config.yaml
n_layer: 14
d_model: 224
n_experts: 256
experts_per_token: 8
d_expert: 48
d_shared_expert: 64
activation: "clamped_swiglu"
moe_layers: [0, 1, 2, 3, 4, 5, 6, 7, 8, 9, 10, 11, 12, 13]
router_score: "softmax"
normalize_top_k: true
routed_scale: 2.83
balance_loss: 0.0142
balance_bias: false
init_std_router: 0.00972
lr_router: 0.00167
n_head: 4
n_kv_head: 4
head_dim: 64
vocab_size: 8192
norm: "rmsnorm"
norm_place: "pre"
norm_eps: 1e-05
positions: "rope"
rope_base: 10000.0
rope_fraction: 1.0
qk_norm: true
attn_scale: 0.196
tie_embeddings: false
parallel_block: false
extras: ["capped logits"]
init: "normal"
init_std_qkv: 0.0342
init_std_o: 0.0
init_std_up: 0.0342
init_std_down: 0.0
init_mimetic: 0.7
optimizer: "adam_atan2"
lr: 0.00173
beta1: 0.9
beta2: 0.99
weight_decay: 0.05
lr_head: 0.00958
warmup_steps: 251
schedule: "wsd"
decay_fraction: 0.897
decay_shape: "linear"
final_lr_fraction: 0.05
batch_tokens: 65536
seq_len: 1024
doc_mask: true
train_tokens: 639400000
steps: 9757
dataset: "wikipedia_en"
Below are experts of layer 4 (counted from 0) of a mixture-of-experts language model. Rows are named gate (a neuron's input weights, with its number), up (a neuron's input weights, with its number), down (a neuron's output weights, with its number) and show model dimensions 0-223. Each number is 500 + 50 x the weight over its row's rms, rounded and kept within 0 to 999. Numbers have three digits each.
Before each expert's rows: "mostly gets" lists some tokens that are sent to it at least half of the time; "raises" lists some tokens whose logits its average output raises strongly, later layers aside. This comes from a sample of Wikipedia text that the model never trained on.

# expert 207
mostly gets: " Boston", " Dav", " Flor", "Ge", " Dub", " Paul"
raises: "aux", "ase", "ub", "ases", "ula"
gate0:459541527525496496473484490547517455492591541447557490517566467468463445546472462536391465570442519458504453521588443535625476496462485444492623562486497468520543554452514540484540574492532536595520493469509436491470460464455478557450542435487540522522475494483532490539485470495489555504436412517460575532522537545515547571523455452411526440470541440477427495505360631523503567684569501533512501540518394469514484441454444527561589565496520567548558510444472496468474520493559548532416525406502496487501520506488463488491499465512453544480565477503453558490550630491489509564624487523519544439439474637497517541505512442521561492473459476530446532511496431491592555354408
up0:524535392547466479506462493562540497556382567446456520505444518491493522579369417499469527533482465585506513588522475531555488471389456455421497510491429435454553541538556431463519540503463535539415466529423535391434566459515483504423496445523562543549410416448528474456519511438490568445478449495548521471542489557497610487517518507531424461541581502569480420458482516477488441495538507516471538505580435431478480536545450568501550462471416475504604541485445612611462519510539543485533441480460483645595480481525501496522428531455439523542532458498448452457529481665522510505548499487568560525499502589437458493467571565523563524490459514542445472469562482518428513487561
down0:482533546561590486470574521485469520535568424514465566478444529502599452382490563501488507485432502558656496571514513525578513493468498537509495541601434456581431566411587492557531524559450395530501448510438565490536438528501595532417562543495483485512540411494483410458417500458508522537464559540485503430525429543466498532498532415493494560555593448483404525519517568487587454601415503499483526445636482487461496470458424478444509572582501556487502443479504597491537471488552573518430496456530556523528458549567525585544569475511524467454464467562508509524454431467555535428555459498487505493506470441546593504517442549585561476550469484521578509533446445523483428476455
gate1:523482448510517557439507425487530443440528534455464467580438480501511509461462501526505542478509608481544524482482420421431522576422410401356561431548496562456504480505538401533536542472464476540499415461581453445524540540454557490491359606541413477547554531473462422487490418488483535470538490446519526495464547494572443457460476477543616550491537532519575568526574468456499529534526486412554455515549378511536491572500628513553503438554487548450546406504513461507521544597487589515477522393454450559457428536510528496465530466530507512589512531484494516551513441564460552539523477519495460546534573567524521451503487514507441492415412438597565490517502503456441520575565
up1:457564507423442519502467530482556519508468469461397465470457532514468504478601456454545553487431509506504516561441457451511470489418537495472492547464525441498460477430542420558559493512525557503601492534584446478521519451489485475435480502504571530454542544572445516481585475485561524443592505480471441470498569541594585457478526550575532465546502542449582476459641489452513480569586486486595474451610392484508453470500571559542481476477506552433460584491552454551485576504516590503509513382455525536419476543393520427424468486543465567506494598489486525456511421583408552518543391508524441517542502487503499498458414585441484391469504469576496580446420533439456505505449
down1:598478446455490532460462472495482456504568530457629436522483497584472553513442513559574454470462563474472535479449433468418533541505452488522513554456502522386547519539530473496461537440476458554535494501500395539450559544590567421480442449634480431550539439452533452493456461534573473535523432520438493519511532513479572437508525454499575462495500527524492546485492444521442507453384514484491492536518472512452409601517461601475544490566464492492437572534518563473460585421465551608426564496534499507365515439460514454583526490487519452419509476538581514513502549498337577522508515504529495517514598537531410508531496413592494546470459528429535456608434536541527524521555
gate2:490405613477491640418537551463550519608464468432494559443519501543464480528601497478470449427443530514391376541584384440489526536396469593543497427549494470531458505550512411567541535506440432535531524396603437561495503514524510484478374455465481440426512452538550451574500489481468521497530465542522496543535493477582526481516536483554502603460525538524464488492492476439418503526531523457516405454467445519403470505475513539492484546410479501480436515477491511542548509551414496451451493502496540590424538536448513417443532566526534502433526455576479573472561497466553519431578513589482523525541486484557436432550512503443542452497519510461491560526433523596472528579526
up2:464465557513507577481384502464523514516443421467443520491473543572436511524468515474580557464458522404438529486572443410541458561423519504481450459466512433488422497505485382446549503572491452488544472400531443510533494446666539550511406554482470512472520416552525487493508524443477607502484468549525485471468510509530519436534567493589519616441442467449479516507553442477324471461485524440495438354516492479540573542530531485500508539402429566455464418434419538511523525515473509459527511455475425539431505501486454487500516510521541475522543461531517561490552425501514529553563539520486499545584507415540499422571576563422500502422505451603482527505520490554426540576510
down2:518467511502480526465535505477523518515563486452592508470526494510416527469517502396478430426520404537544503561545430496466506543516451541525551499469477469558488474487542407542415527352507500432531491462519470554619519467532518432575476428443501493401546513401455375419554608508507479478566443534448550439496455481521556575528544471497425487579565588619501453494483503469522531588503532534580403454567593418487516501457556602490580389447508435489444577531537441474543496593460520503506506504558480508491442579571563476436482567583517402558566455488532507444491482553501524539489432509462489445479507529469444466488431453562488538527516533468496476457496481591511427458554